From a checkpoint of a small mixture-of-experts model trained on Wikipedia.
Size: 14 layers, width 256, vocabulary 8192, 44.9M parameters.
Experts: 64 squared ReLU neurons an expert, 4 picks a token, a sigmoid router.
Below are experts of layer 9 (counted from 0) of a mixture-of-experts language model. Rows are named router (the router's row for the expert), up (a neuron's input weights, with its number) and show model dimensions 0-255. Each number is 128 + 24 x the weight over its row's rms, rounded and kept within 0 to 255.
Before each expert's rows: a language model's description of what the expert responds to. This comes from a sample of Wikipedia text that the model never trained on.

# expert 3
Description: Mid-word name fragments. Word pieces inside proper names and words, often after short starts like Pi, Pe, Pa, as in Pi-o-th, Crab-s, Pemb-ro-ke, and taxon endings -idae, -ensis.
router [165 144 163 140 119  95  96  99 154 166 126 105 111 105 117 113 105 141 167 100 130 145  98 156 151 151 157 111 152 126 128 113  80 144 169 128 112 156 117 139  96 133 125 107 119 100 107 133 127 157 101 123 143 152  95 128 168 142 144 115 125 165 111 127 128 150  99 160 144 142 110 112 152  89 131 108 184  92 138 171 139 130 157 117 106 105 177 147  96 134 160 141 141 117 143 172 159 157 169 136 109 118 130  58 132 117 110 128 119 123 137 132 129  80 122 117 145 147 124 101 135  79 107 112 134 163 136 140 125 130 111 142 128 100 136 144 121 117 135  75  95 137 137 107 149 148 111 166 123 130 126 177 138 130 119 134 104 118 115 155 156  87 115 110  96 116 113 136 169 137 167 133  75 138 130 156 100 150 154 101 145 160 184 112 131  99 102 127 149 138 135 126 117 145 107 113  99 124 128 165 136 111  76 142 136 122 152 129 139 126 191 170 114 139 153 164 139 147 155  95 158 158  93 142 136 143 154  78 112 102 119 154  99 132 163 152 115 148  75 108 121 119 154 171 155 124 115 138 148 115 176 107 147 142 131 117]
up9 [172 147 113 121 102 158 103 108  91 123 135 118 126 138 100 125  90 195  99  89  98 107 111 121 129 120 147 135 148 183 101 122 102 126 180 124 125 154 127 158 122 163 138 123 105  80 133  96 104 139 111 123  86 130 122 115 128 160 102 127 115 128 132 129  99 171 128 140 129 152 107 116 109 114  85  93 136 116 131 127 126 116 125 143 113 131 158 112 145 142 149  98 123 104 172 163 142 120 169 128 133 142 143 126 114 136 151 130 127 100 146  95 104  82 154 131 183 139 109 141 135 112 118 129 163 152 154  98 145 135  73 163  97  72 150 162 111 124 130 125  82 169 118  87 122 128  96 163 130  99 102 167 137 149 120  88 130 145 162  88 137 106 103 145 120 155 122 146 140 151 120 100 173 125 168 175 170 152 132 144 137 161 148 104  82 144 107 107 152  63 113 140 133  99 118 126 131 124 112 118 131 105 104 123 131 137 138 115 127 105 168 112 137 129 123 166 129 157 125 130 128 153 103 122 158 154 173 112 112  85 149 136 128 126 169 124 123 139 114 154  73 120 142 109 157 146 167 154 159 123 135 113 174 132 135 133]
up10 [194 156  93 141 173 104 123 143 105 154 140 177 135 136  91 131 111 118 110 135 111 110  92 158 126 144 110  98 106 111 137 122 120 138 119 130 121 136 153 140 115 126 123 101  92 163 115 104 129 143 107 159 170 148 132 138 154 173 151 142  91 128 115 127 131 118 120 153 150 158 125 136 118 158 137 123 146 113 131  89 153 161 130 100 115  57 120 132 130 103 137 118 108 134 137 135 139 144 156 136  91 117 117 151 112 114 128 141 137 174  80 140 167 109 139 117 136  87 165 125 133  93 132 113 120 124 146  85 159 160 128 135 113 162  72 122  93 140 111 118 167 141 151 147 127 105 115 207 105 151 133 167 145 150  98 130 142 138  99 173 136 142 121 106 121 145 146 103 138 105  74  97 130 128 121 126 120  69 109  59 116 187 118 129  92 111 162 114 129  90 156 122  99 166 134 134 138 133 116 116 154 120 161 136 155 136 106 144 143 149 112 152 146 154 126 113  86 123 153 125 108 129 169 180 126  92 146 143 120 129 182 107 114 131 131 125 111 146 141 142 133 164 147 174 129 123  80  99 136 110 121 128 127 148 135 110]
up11 [109 119 137 145 122 147 125 104 130 174 130  94 120 128 121 106 119 103 153 143 145 145 149 141 125  95 112  91 120 113 142 147  96 138 120 127 130 142 120 159 105 117 135 105 117 159 116 129 169 169 130  89 107 139 159 168 127 119 116 139 115 171 179 138 145 151 145 137 126  81 115 122 130 168 128  81 123  79  94  99  67 114 141 125 133  80 117 174  99 153 133 129 105 100 136 131 115 154 144 119 146 152  91 119  71 154  98 136 110 159 115 151 137 102 128 122  98 150 119 122 141 115 115 115  81 123 133 164 144 120 131 135 130 135 127 123 149 116 149 105 105 113 144 132 109  87 123 152 125  67  98 135 123 138 153  93 115 135 138 148 123 111 117 141 149 208 100  92 168 134 160 104  81 140 155 140 123 106  97  80 134 153 154  90 129  88 110 137 145 134 104 124 104 140  96 141 116 117  86 147 126 130 101 144 157 116 128 125 120 107 153 141 153 166 174 154 134 124 123 118 147 107 137 104 152 145 133 124 122 131 152 136 103  96 171 128  73 132 118 107 105 197 110 148 149 115  99 103 146 159 181 121 184 113 120 108]

# expert 48
Description: Place name endings. Final pieces of place names and surnames, especially US and European cities, such as -ford, -ville, -chester, Toledo, Angeles, Toronto.
router [144 147 118 135 143 125 101 134 100 130  97 115 156  99 159 105 122 162 140 112 151 131 131 146 156 134 140 117 107 167 123 114 113 121 147 133 139 114  84 135 108 129 131 134 114  88  85 142 106 138  72 120 170 147  91 156 153 193 133 142 109 141 115 167 114 138 135 106 127 125 120 106 142 135 144  69 145 118 179 111 164  98 142  86  90 127 167 132 138 134 149 157 109 154 116 146 128 147 120 138 117 124 122 117 120 118 158 102 124 107 134 118 153  95 131 130 184 161 127 145 123  98  97 152 145 179 109 144 125 119 125 134 107 113 158 176 166 140 162 116  75 128 145  65 100 152 131 140 119 126 151 134 154 124  82 103 157 131 137 142 160  79 115  92 109 104 115 119 163 100 138 123 118 144 135 146 118 125 139 133 183 106 150 107 168  88 111 137 134 126 129  99 127 135  99 107 135 176 123 136  98 111 115 169 148  83 168 106 126 113 165 168 112 144 141 134 156 166 154  99 158 117  76 147 148 138 176 104 103  90 135 123 135 100 174 145  97 105 113 105 127 125 150 122 142 131 133 116 168 125 121 101 164 141 131 101]
up0 [122 133 178 104  98 116 133 139 115 131 116 127 153 123 134 101 138 130  88 154 114 112 125  97 143  96 167 108 129 153 125 116 150 163  92  98 112 157 107 163 138 145 153 142 130 129  89 120 135 124  99 147 155 140 154 129 174 193 135  90 136 107  96  99 126 161 109 134 144 148 128 139 131 127 107  75 154 142 140 121 123 159 129 128 117 139 130  89 172 107 116 157 136 174 122 139  96  95 118 121 122 101 152 172 143 117 106 138 117 112 132  97 126  61 151 159 163 103 158 100 137 105 116 108 138 129  79 116 139 141 121 140 120 111 117 155 146 136 155  94 124 131  86 150 117 150 162 156 106  84 161 115 103 131 133 113 117 125 135 121 166  96 129 103 143 132  80  96 159 100 113 162 126 189  99 119 103 180  91 139 111 134 133 127 106 138  97 132 148 131 126 129  99 157 131 136 167 144 105 114  73 134 168 101 148 182 122 113 151 115 102 131  99 148 102 115 102 147 116 117 159  92 109 150 121 109 152  79 134 110 166 159 152  78  98 151 115 102 132 117 158 107 107 160 123 123  95 137 157  94 135 155 137 112 126 128]
up1 [147 179 133 140 161  96 108 148 147 116 169 132 140 104 108 123 144 136 142 137 101 127  80 123 134  87 150 139 163 171  82 120 145 118 141 116 125 131 164 130  83 133 137 132 142 127 136 152 142  93 116 174 142 199 156 138 131 125 170 161 130 161 147 140 153 101 133 113 146 134 124 134 125 144 125 128 123  91 139 118 167 138 113 104  85 117 146 158 110 170 155 159 134 132 120 129 115 143 122 161  97 118  56 116 165 151 120 100  74 157 122 138 166 133  98 102 151 160 131 115 136 123  82 144 149 127 151  94 137 158 129  98 116 103 121 183 141 121 109 126 105 101  74 143 130 146 111 119  75  91  86 110 126 156 122 157 135 138 145 158 161 124 108 122  97  97 148  73 125  81  96 116 108 157 158  81  81 145 124 103 147 131 113 134 129 101 138 115 116 129 126 121 167 150 171 157 147 141 147 131 101  96 108  92 166 134 133 140  93 131 127 122  96 139 110 133 108 116 193 122 122 143  85 108 132 112 137 124 122 128 136 118 140 129 109 151 132 126 114 112 102 152 155 121 143 121 140 100  82 128 136 155 125 145 114 147]
up2 [137 113 101  97 132 107 137 144 103 127 117  88 113  94 104 127 173 114 108 113 106 159 115 167  97  97 151 159 146 146 181 124 131 107 142 116 146 151 116 121 131 136 112 105 107 124 160 179 129 157 117 143 117  92 157 118 132  88 156 161 157 154 134 104 130 114 115 122 148 113 105 114 146 134 105  96 133  80 129 117 152 147 157 132 144  97 131 118 107 114 156 116 123 105 105 146 161 107 100 189 155 145 107 146 107 163 148 135 113 130 124 142 119  93 173  91 150 117 166  86 117 120 157 115  71 182 115 125 117 114 110 114 146 135 128 141 163 153  97  66 129  55 113 114  96 161 146 134  98 133 113 136 128 133  97 127 163 157 100 114 101 150 151  74 137 123 135 125 163 139 108  95 127 145 147 163 108 130  95 139 106 133 124 135 148  75 152 149 177 111 117 100 145 115 147 177 135 113 113 129  81 145 137 119 130 123 112 144 132 125 111 128 130 106 106 103  97 151 101 110 120 119 109 128 157 156 107 130 108 131 170 188 131 133 112 137 141 130 173 121 106 125 137 145 193 144 113 101 121 126 130 153 131 175 145 133]

# expert 38
Description: Codes, digits, foreign script. Final digits of years and numbers, letters inside acronyms, and Japanese, Chinese or Arabic characters in parentheses, e.g. 201-8, M-AL-S.
router [133 105 139 157 121 133 127 130 117 137 125 130 148 121 143 132 110 112 163 101 139 149 119 146 169  86 147 140 118 110 131 109  99 112 164 148 168 155  91 138  90 152 122 118 132  74  90 139 161 143 130 118 141 128 117 160 169 165 125 137  96 116 113 130 122 152 140 114 143 139  74 125 118 140 137  88 147 101 150 140 137 129 159 138 138 132 139 122 132 150 201 132 100 136 188 125 162 163 143 101 119 133 108  78 149 124 147 141 118 135 131 121 109 114 190 128 162 144 141 150 137  74 138 123 134 163 164 136 171 105 130 126 126 112 141 134 119 127 162 115 121 156 154 107 124 133 166 137 108 121 150 148 130  97 114 105 129  94  71 190 177 104 123 111  61  88  96 139 122 133 134 129 121 116 132 174 129 172 157  92 152 162 171 128 142 127 109 137 147  95 152 148 124 114 110 131 129 153 119 156 124 129 130 132 139  89 119 152 118 134 191 175 124 143 136 138 163 163 165 130 120 132 107 102  78 139 160 116 143 130 127 134 139 117 171 127 144 111 102  77 113 132 156 101 131 142 120 134 154 108 138  99 188 145 135 138]
up0 [100 142 151 180 124 142 198 174 113 138 133  98 114 122 174 109 121 136 125 105 111 139 154  82 125 150 150 131 128 146 145 166 120 168 137 116 147 130 165 125 134 113 153 111 113 142 157 103 123 128 129  97 118  93 145 136 137 136 116 125  93 104 159 117 124 143 153  81 115  93  81 122 124 126 129 114 113  89 126 158 119  81 161 148  87 127 127  94 110 142 145 159 130 127 152  95 133 143 123 152 134 118 101 115 136 108 144 107 116 135 164 100 146 115 126 106 125  93 157 117 121  89 116 110 111 159 125 128 199 106 154 120 112 154 145 132 139 115 173 133 144 134 139 145 123 118 183 109 143 103 106 142  78 162 145 142 124 148 116 166  96 111 122 127 136 117 118 184 112 134 131 106 110 109 163 124 116 117 140 135 135 157  99 137 127 114  89 105 167 133 122 141 101 127 106 126 106 174 122 131 167 175 123 153 121 137 133 138 134 122 117 192  73 158 129 120 130 130 169 173 126 140 146 130  75 154 135 111 135 144 136 139 138 142 136  84 138 119 162 130  93 124 201 139 124 103  70 125 183 134 163 124 169 139 118 131]
up1 [157 112 171 158 139 158 114 147 126 126 132 116 106 129  86 160 123 137  86 143 142 109 153 112 113 118 145 102 124 120  97 156 156  91 149 156 121 145 113 140 123 132 130 116 171 129 118 110 149  97 115 142  90 117 153 103 171  98 142 124 162  99 132  93 122 127 164 138 158 131 123 126 113 152 141 115 162 104 164 137 128 125 142 139 123 169  99 170  84 100 100  90 107 107 159 153 158 186 119  94 134 114 140 152  97  98 178 169 163 106 138 141 132 131 121 134 118 108 160  73 147 129 115 176  93  96 127 122 123 152 103 190 128 126 118 155  70 117  94 118  89 112 137 122 148 131 133 102 123 123 127 128 105  98 133 166 117 122 100 118 126 115 121 121 125 146 134  86 138  91 134 162 168 151 117 140 141 136 128 136 127 111 115 122 155 122  51 166 136 142 135 140  99 110 156 153  95 119 135 134 149 142 131 133 122 135  86 152 140 151 134 135 139 101 150  91 142  93 103 193  90 129 133 165  99 126 124  92 145 144 128 136 140 124 118 104 124 104 121 164  66 118 143 135 142 180 164  82 132 142 115 144 102 120 127 153]
up2 [148 141 159 137 180 128 195 181 126 124 139 151 116 121 103 141 119 114 106 121 135 119 137  96  89 109 109 121 135  99 126 123 114 142 156 147 112 155 120 129 107 113 116 117 152 117 130 114 116 130 156  83 127 152 161 146 150  84 123 126 106  67 135 160  93 133 143 120 128 180 132 103 142 138 133  90 114  92 136 141 130 114 131 161 152 121 108 118 176 139 141  92 158  95 136 106 140 195 148 119 121 124 101 124  41 131 150 122 124 114  88 150 135  96 156 118 190 105 126 120 148 114 150 115 116 160 145 157 156  93  75 116 133 166 125 133 136 150 100  91 132 147 148 160 107 133 109 138 128 124 139 151  95 128 107 107  82 128  90 148 147  93  94 161 152 148 100 109 123 115 141  93 143 111 147 130 126 126 147 108 120 162 151 112 140  86 129 136 155 118 101 135 137 145 134 112 163 171  88 151 162 154 161 142 139 145 117 156 114 130 124 189 113 119 112 110 144 143 164 160  99 111 127 113 104 130 124 114 148 141 129 147 145 125 141 157 159 118 144  86 140 111 113 117 127 177 133 114 155  97 113 118 129 110  65 147]

# expert 35
Description: Word-internal letter pieces. Short letter pieces inside words, like the y in psychology or the ty in ptychographic, plus adjectives such as other, same, very, few.
router [130 153 126 129  66 117 144 168 100 164 125 128 106 102  78  93 136 167 144 117 145 127 102 132  93 171 188 135 142 162 118 129  74 107 148 129 107 138 119 134  96 156 112 121 152 149  89 117 101 123 105  93 105  91 110 137 160 199 113 132 100 137 141  89 139 146 159 143 135 130 129 137 111 126 154 118  85  97 102 107 109 131 151  92 116 121 131 128 138 138 178 153 144 126 132  85 154 105 144 139 144 125 108 131 126 130 159 172 122 115 159 120 134 118 141  90 169 127 156 160 129 120 143 167 111 146 103 161 154 161 134 122 157 105 167 151 122 135 173 113 103  88 133  90 122 125 141 142 122 127 125 139 143 142 119 159 108 126  79 120  92 139 135 136  84 132 135 125 147 126 159  75 120 147 142 142 106 107 133 116 149 165 126 132 135  61 117 170 149 129 154 116 111 118 122 185 124 140 149 163 163 137 161 114 135 103  86 161 163 101 138 125 131 142  88 151 140 118 152 142  98 123 141 152  74 137 130 111 118 105 143 120 150 146 154  95 127 121 103 101 138 144 159 150 112 156 111  76 133 103 124 114 135 119 101 121]
up0 [145 139 126 163  83 132 135 150 120 145 144 127  81 155  97 114 129 163 120 114 151 131  81 113 152 120 158 153 104 174 143 118 116 123 184 127 114 115 133 101 128 135 102  89 142 127 109 148 128 175 128 126 122 144  99 137 111 156 131 157 101 152 109 107  93 187 142 164 170 155 134 110 129 172 109  98  88 113 129 111  91 138 129  92 131 113 139 129 114 110 129 131 103 119 115  82 148 131 110 126  65 118 136 153 141 138 152 144 133 136 156 112 162 141 149  86 146 156 117 140 144 104 128 154  94 110  93 123 120 160 131 123 156  73 171 126 162 156 149 144 160  94 136 139 107  86 142 151 124  61 166 101 117 120 104 136 131  89 117 146  93 140 122 101  98 114 158 162 149 144  82  73 151 129 144 121 144 128 128 136 158  96 101 110 121 126 153 162 126  84 158 120 129 149 128 137 139 135 140 128  75 107 132  90  98 120 131  94 178 172 132 103 146 161 103 157 128 149 140 124 131 125 128 150 128 134 160 144 138  92 136  87 143 101 149  89 115 133 126 107 107  98 130  96 166 100 116 109 143 113 121 111 131 117 115 106]
up1 [134 134 138  92 151  89 131 123  82 139 158 138  99 117 133 104  79 166 131 130 136 128 102  93 149 110 126  98 121 111 124 139 159 112 130 144 124 157 141 160 138  84 157 163 147 113 132 110 113  93 143 129 124 145 138 165 142 142 123 146 128 114 167 152 148 125 116 105  88 171 160 124 137 156 128 112 143  98 147 176 100 156 102  81 141 113 142 144 169 152 151 167 142 116 107 136  80  64 118 146 132 101  89 124 115 131 172 154  92 145 121 106 122 164 120 112 166 112 141 149 109 143  85 173 171 156 113 111 118 111 103 149 136 125 165 131 143 134 126 147 125 150 102 182 138 120 129 142 117 102 105 138 181 117 115 135 140 136 103 148 106 140 153 151 132 137 110 126 158 147 134 135 114 139 103 147 150 112 120 129 122 113 133 117 155 119 117 111 145 118 125 124 109 121 129 151  98 122 174 146 146  60 149 130 157 144 134 124 117 133 107 129 143 157 111 207 154  91 127 132 164 115 124  89 100 172 157 114 113 111 113 143 118 149 142  95  94 130 107 129 134 140 120 161 165 122 126 166 151 127 165 169 115  88 162 201]
up2 [111 118 120 108 108 138 131 149 135 168 151 103  96 167 104 149 129 129  88 106 115 126 142 102  95 127 131 126 163 183 115 115 107 136 134 166 119 152 106 122 136 195 144 122 151 129 161 108 148 142 114 121 101 160 130 126 116 112  69 108 114 150 128  94  89 115 135 117 126 150 104 147 130 146 127 122  67  75 109  99 128 123 174 138 136 119 146 148 184 141 133 157 145 131  95 113 154 153 140 133 130 115 114 122 166 118 159 155 154 143 140  85 127 110 156  92 126 136 129 118 173 122 154 146 140 107 135 151 139 115 143  92  89 113 107 130 128 132 142  86 116 116 122 145 166 102 155 142 128  80 137  98 127 112 142 130  69 152 136 111  84 151 135 154 131 158 127 135  89 133 118 121 153 120 152 116 118 142 121 107 147 149 151 152 154 109 111 141 120 150 113 109 136 106  96 121  85 175 120 140 136 156 151 111 121 114 119 136 179 156 125 155 176 174 128 130 146 151 161 141 115 151 115 132 176 204 160  93 141 137 144  94 122 133 119 131 106 102 171 136 150 164 146 120 156 110  74 146 134 113 115 105  90  78 128 118]

# expert 36
Description: Place and organization nouns. Head nouns for places, institutions and groups after the or New, such as University, States, York, City, company, County, village.
router [142 139 112 137  94 114 126 161  66 124 111 135 188 121 136 103 132 129 176 139 138 140 121 115 173 108 123  93 125 118 146 129 102  99 131 195 147 120  68 132 109 149 143 125 135 115 121 122 112 148  92 164 125 138 104 141 187 166 157 108  98 164  97 148 107 117 100 133 134 114 131 104 139  93 128 100 121 111 155 121 108  85 144 155 137 135 150 135 134 130 141 128  99 121 165 156 136 153 163 129 102 126 124  90 129 108 162 162 114 156 125  98 127 101 114 134 155 151 117 115 114 103 130 129 128 160 158 155 142 126 147 112 120 127 179 115 119 122 149 143 109 123 137  55 120 123 156 134 167 116 162 153 142  97  99 116 154 147  54 128 153  92 151 110 109 122 130 161 135 125 172 133 121 144 154 124 157 175 127 120 187 156 168 121 161 108 122 144 116 110 106 110 141 173 123 133 140 141 106 148 156 128  83 131 121 124 141 127 130 109 158 115 113 145 146 164 118 148 186 124 168 126 116 141  83 127 144 105 124  98  97  99 153 139 183 110 108  89 124 139  96 159 141 126 122 157 136 144 151 103 153 132 159 120 129 140]
up0 [ 76 171  94 150 120 123  86 150 129 122 147 126 107 143  86 164  97 117 144 124 132 123 132  64  98 133 143 131 112  93 101 127 129 119 134 127 149  96 134 122 123 160 152 117 104  67 113 106  88 132 149 107 140 153 148 141 134  99 131 143 100 134 150 124 137 135 124  80 151 108 109 175 118 114 167 144 106 101  97 142 135 193  87 122 133 111 135 123 122 123 129 148 121 111 145 143 129 105 167  97  81 102 114 116 108 160 150 142 141 111 133 156 129 131 121  99 102 101 112 128 150 131 132 133 128 141 130 133 118 140  99 113 157 204 154 148  98 173 128 139 145 137 134 126 114 126 137 162 122 108 158 144 147 146 108 100 106 116 117 134 130 114 129 137 104 137  83 130  79 124 157  82 107 134 183 119  97 141 106  66 163  97 133  87  78 148 110 117 143 123  94 130 124 137 103 127 100 141 134 140 126 143 145  98 150 117 120  99  93 151 140 118 105 128 118 140 130 141 111 121  65 116 140 130 133 110 136  88  84 126  87  76 129 109 141 130 134 169 118 113 163  71 125 121 151 113 121 131 130 150 158 122  77 160 167 158]
up1 [143 158 137 109  92  86 173 102 102 133 157  90 110 112 120 136 144 103  97 133 106 134 150  98 131 132 132 105 110 143  99  79 110 152 124 138 129 145  91 141 135 117  84 152 130 110 119 102  88 166 140 143  86 109 108 144 148 142 128 127 118 114 139  71 106 126  88 159 129 143 106 145 114 135 166 118 106 143 133 120 133 108 134 111 138 126 146 128 134 125 150 175 129 122 127 104 118 160 139 126 171 108 152 112 157 144 146 117 165 136 110  70 111 108 100 110 172 109 164 143 177 116 146 120 137 149  55 145 131 142 132 137  88 112 144 116  96 127  91  96 133 131 149 188 104 129 154 149  72 130 128 109  86 134 144 192 100 138 125 112  85 125 125 112 132 118 113 165  67 191 151 129 124 137 144 150 122 119 135 125 102 150 149 147 112 108  99 133 137 126 113 167 122 159 104 155 135 122 141 143 172 144 158  80 148 125 114 130 142 123 105 113 101 105 130  93 140 163 138 110 142 169 144 118 108 148 124 125 137 129 140 138 149 147 110  79 118 111 157 107 110 152 176  93 156 130 107 124 135 106 105 130  83 126  85 137]
up2 [132 139 149 123 144  94 147 120  66 116 151 117 144 136 137 132 156 136 119 176  77  82 164  93 131 127 140 119  90 123 104 140 119  94 136 135 137 105  88 147 120 118 120 155 120 118 145 118 165 144 130 117  91 111  76 150 113 152 107 125 115 116  99 128 133  95 112 135 141 108 105 153 135 124 152 123  73 115 141 104 127 101 154 102 154 134 165 146 118  89 150 125  85  82 104 166 125 150  67 114 144 126 107 116  82 119 143 141 114 119 125 146 135 147 135 136 140 112 126 124 110 123 146 137 142 124 133 133 141 121 124 162 127 122 149 124 101 134 119 112 136 131 171 150 150 154 181 121 149  91 118 128 143  77 114 122 137 113  97 118 127  87  61 150 113 180 145 157 114 151 149  83 129 160 146 163 165 176 150  94 102 117 107 108 116 132  72 140 128 117 146 122 114 124  88 177 102 152 167 168 142 117 107 141 118 125 153 165  84 103  95 119 137 121  79 176 103 130 117 127 110 123 128 134 128 137 145 148 189 123 136 144 167 104 128  98 110 111 166 131 130 137 122 125 163  98 114 127 113 128 155 122 113 104 180 141]

# expert 8
Description: Geographic direction adjectives. Compass and regional adjectives and nationality words starting place names, e.g. North America, Western, African, Japanese, plus place-name pieces.
router [151 142 112 154 115  97 129 105  85 149 107 122 130 122 107  65 132 131 107 114  98 119 117  82 120 138 131 102 129 136 102 112 127  59 101 160 123 114 100 165 127 129 118 119 161 117 103 112 105 132 118 121 119 126 134 139 174 163 160 108  98 122 145 134 130 107 120 142 144 128 101 100 143 146 135 131 137 144 144 141 109  95 128 113 100 139 154 107 126 118 143 160 107 157 173  94 167 115 144 119  84 106 127 131 113  99 161 120  87 104 140 139 150 104 169 124 128 144 103 144  83  94 106 128 136 184 102 189 142 129 124 116 120 114 160 143 136 107 118 116  75 141 162 137  96 148 178 111 126 127 130 153 122 110 114 122 108 160 104 131 138 133 113  87 104 145 136 152 155 154 165 110 148 146 169 129 103 114 116 100 167 128 163 141 113  81 109 165 143 103 144 120 141 113 111 140 122 114 113 141 133 101 115 137  87 105 127 130 137 111 154 169 123 151 149 126 111 140 176 147 131 157 140 126 107  92 122  74  97 145 111 137 139  96 203 139 146  84 144 124 111 183 182 114 148 166 161 137 148  99 133 136 152 127 110  80]
up0 [136 149 147 107  99 123 161 149 113 118 139 103 104 114 137 118 128 143 103 141 143 112 120  75  98 128 159 123 111 123 105 150 140  97  90 132 102 153  99  97 124 154 143 100 146 106  90 109 131 136 169  85 141 110 147 154 103 100 147 138 151 121 142 110 150 106 177 158 134 139 139 128 137 127  90 124 105 147 134 166 130 155 141 127 108 134 191 127 156 125 143 144  88 144 131 107 121  99 140 129 102 135  78 121 122  81 152 128 109  93 114 158 137 116 117 117 153 158 148 142 137 135 125 151  89 196 120 133 136  97 127 131  96 128 107 112 144 125 134 171  99 119 138 129 148 108 114 133 122 168  85 166 135 141 149 129 133 143 138 129 148 106 158  93 162 142 114 152 137 127 188 145 107 116 150 102 123 142 119 134 137 131 163 129  97  86 102 121 138 129  97  74  73 120 124 144 112 159 103 125 111 124 140 197 135 126  88 167 108 117 134 195 135 130 158  89 140 150 199 144 147 139 119 106 125 108 131 121 173 110  88 129 120 134 150 157 138 100 121 110 169 157 152 103 177 136 134 143 115 112 145 149 108 113  77  99]
up1 [121 119 137 174 104 152 142 130  80 128 122 147 131 103 127 165 144 143 114  81 122 103 129 123 113 114 127 128  97 114 113 128 146  93 137 141 131 150 132 167  87 111 156  95 182 128 110 144  94 146 145  81 188 121 130 142 118 126 117 113 133 126  98 141 118 137 160 120 126  93 154 110 166 171 116 165 155 118 144 133  61  99 121 127  97 123 137 127 105 121 138  99 102 116 145 160 124 111 123 112 172 139 130 169 129 151 111  94 172 121  79 122 132 164 140 116 123 134 178 156  96  71 106 132 128 124 121 135  86 142 147 152 125 125 119 130 136 156 151 137 101 113 142 137 162  64 135 160 185 153 118 122 142 128 126 128 142 100 114 151 119 149  72 111 155 110 156 140 127 150 152  98 108 140 122 163 111 115 128 127 158 143 136 101 160 102 116  84 123 181 107 105  98 157 124 152  99  97 122 162 130 122 103 153 102 147  96 152 151 101 126 149 132  90 149 123 122  87 131 114 131 113 146 118 162 138 147 138 139 139 137 126 147 130 155 141 125 138 139 113 121 128  72 154 147 199 130 168 129 114 168 154 128 165 146 103]
up2 [148 147 127 149 149 142 127  91  96 124  94 139 141 124 151  79 139 108 104  75 119 127 150  96 106 162 150 107 149 133 107 134 139  85  61 147 140 148 146 122 148 154 104 188 105 116 106  82 130  97 151 151 110  95 125 130 137 118 157 106 107 138 113 122 143 154 162 145 146 111 130 110 157 147 140  95 114 120 125 124 141 157 131  80 143 161 140 135 164 159 148 133 110  84 140 139 142 133 143  93 158 129 123 148 157 127 172 122 125 114 124 177 141 123 135 103 168 116 125 138 133 112 148 160 106 122  91 156 139 137 126 111 112 102 118 129 143 155 144 138 133 129 145 131 111 137 162 148 115 170 136 157  84 148  70 128  94 141 128 117 128 162 104 132  53 149  84 150 129 147 116  92 158 107 156 128  99 128 103 156 124 143  93 141 101  74  76 160 153 135 104 133 189 101  98 120 133 128 110 115 130 145 102 113 111 148 137 112  98 186 124 178 166 166 125 117 115 105 147 154 121 144 109 144 136 115 120 114 125 142 128 139 117 136 149 169 149 109 134 118 153 130 192  94 129 154 141 124 125  85 135 152 152 123 136 126]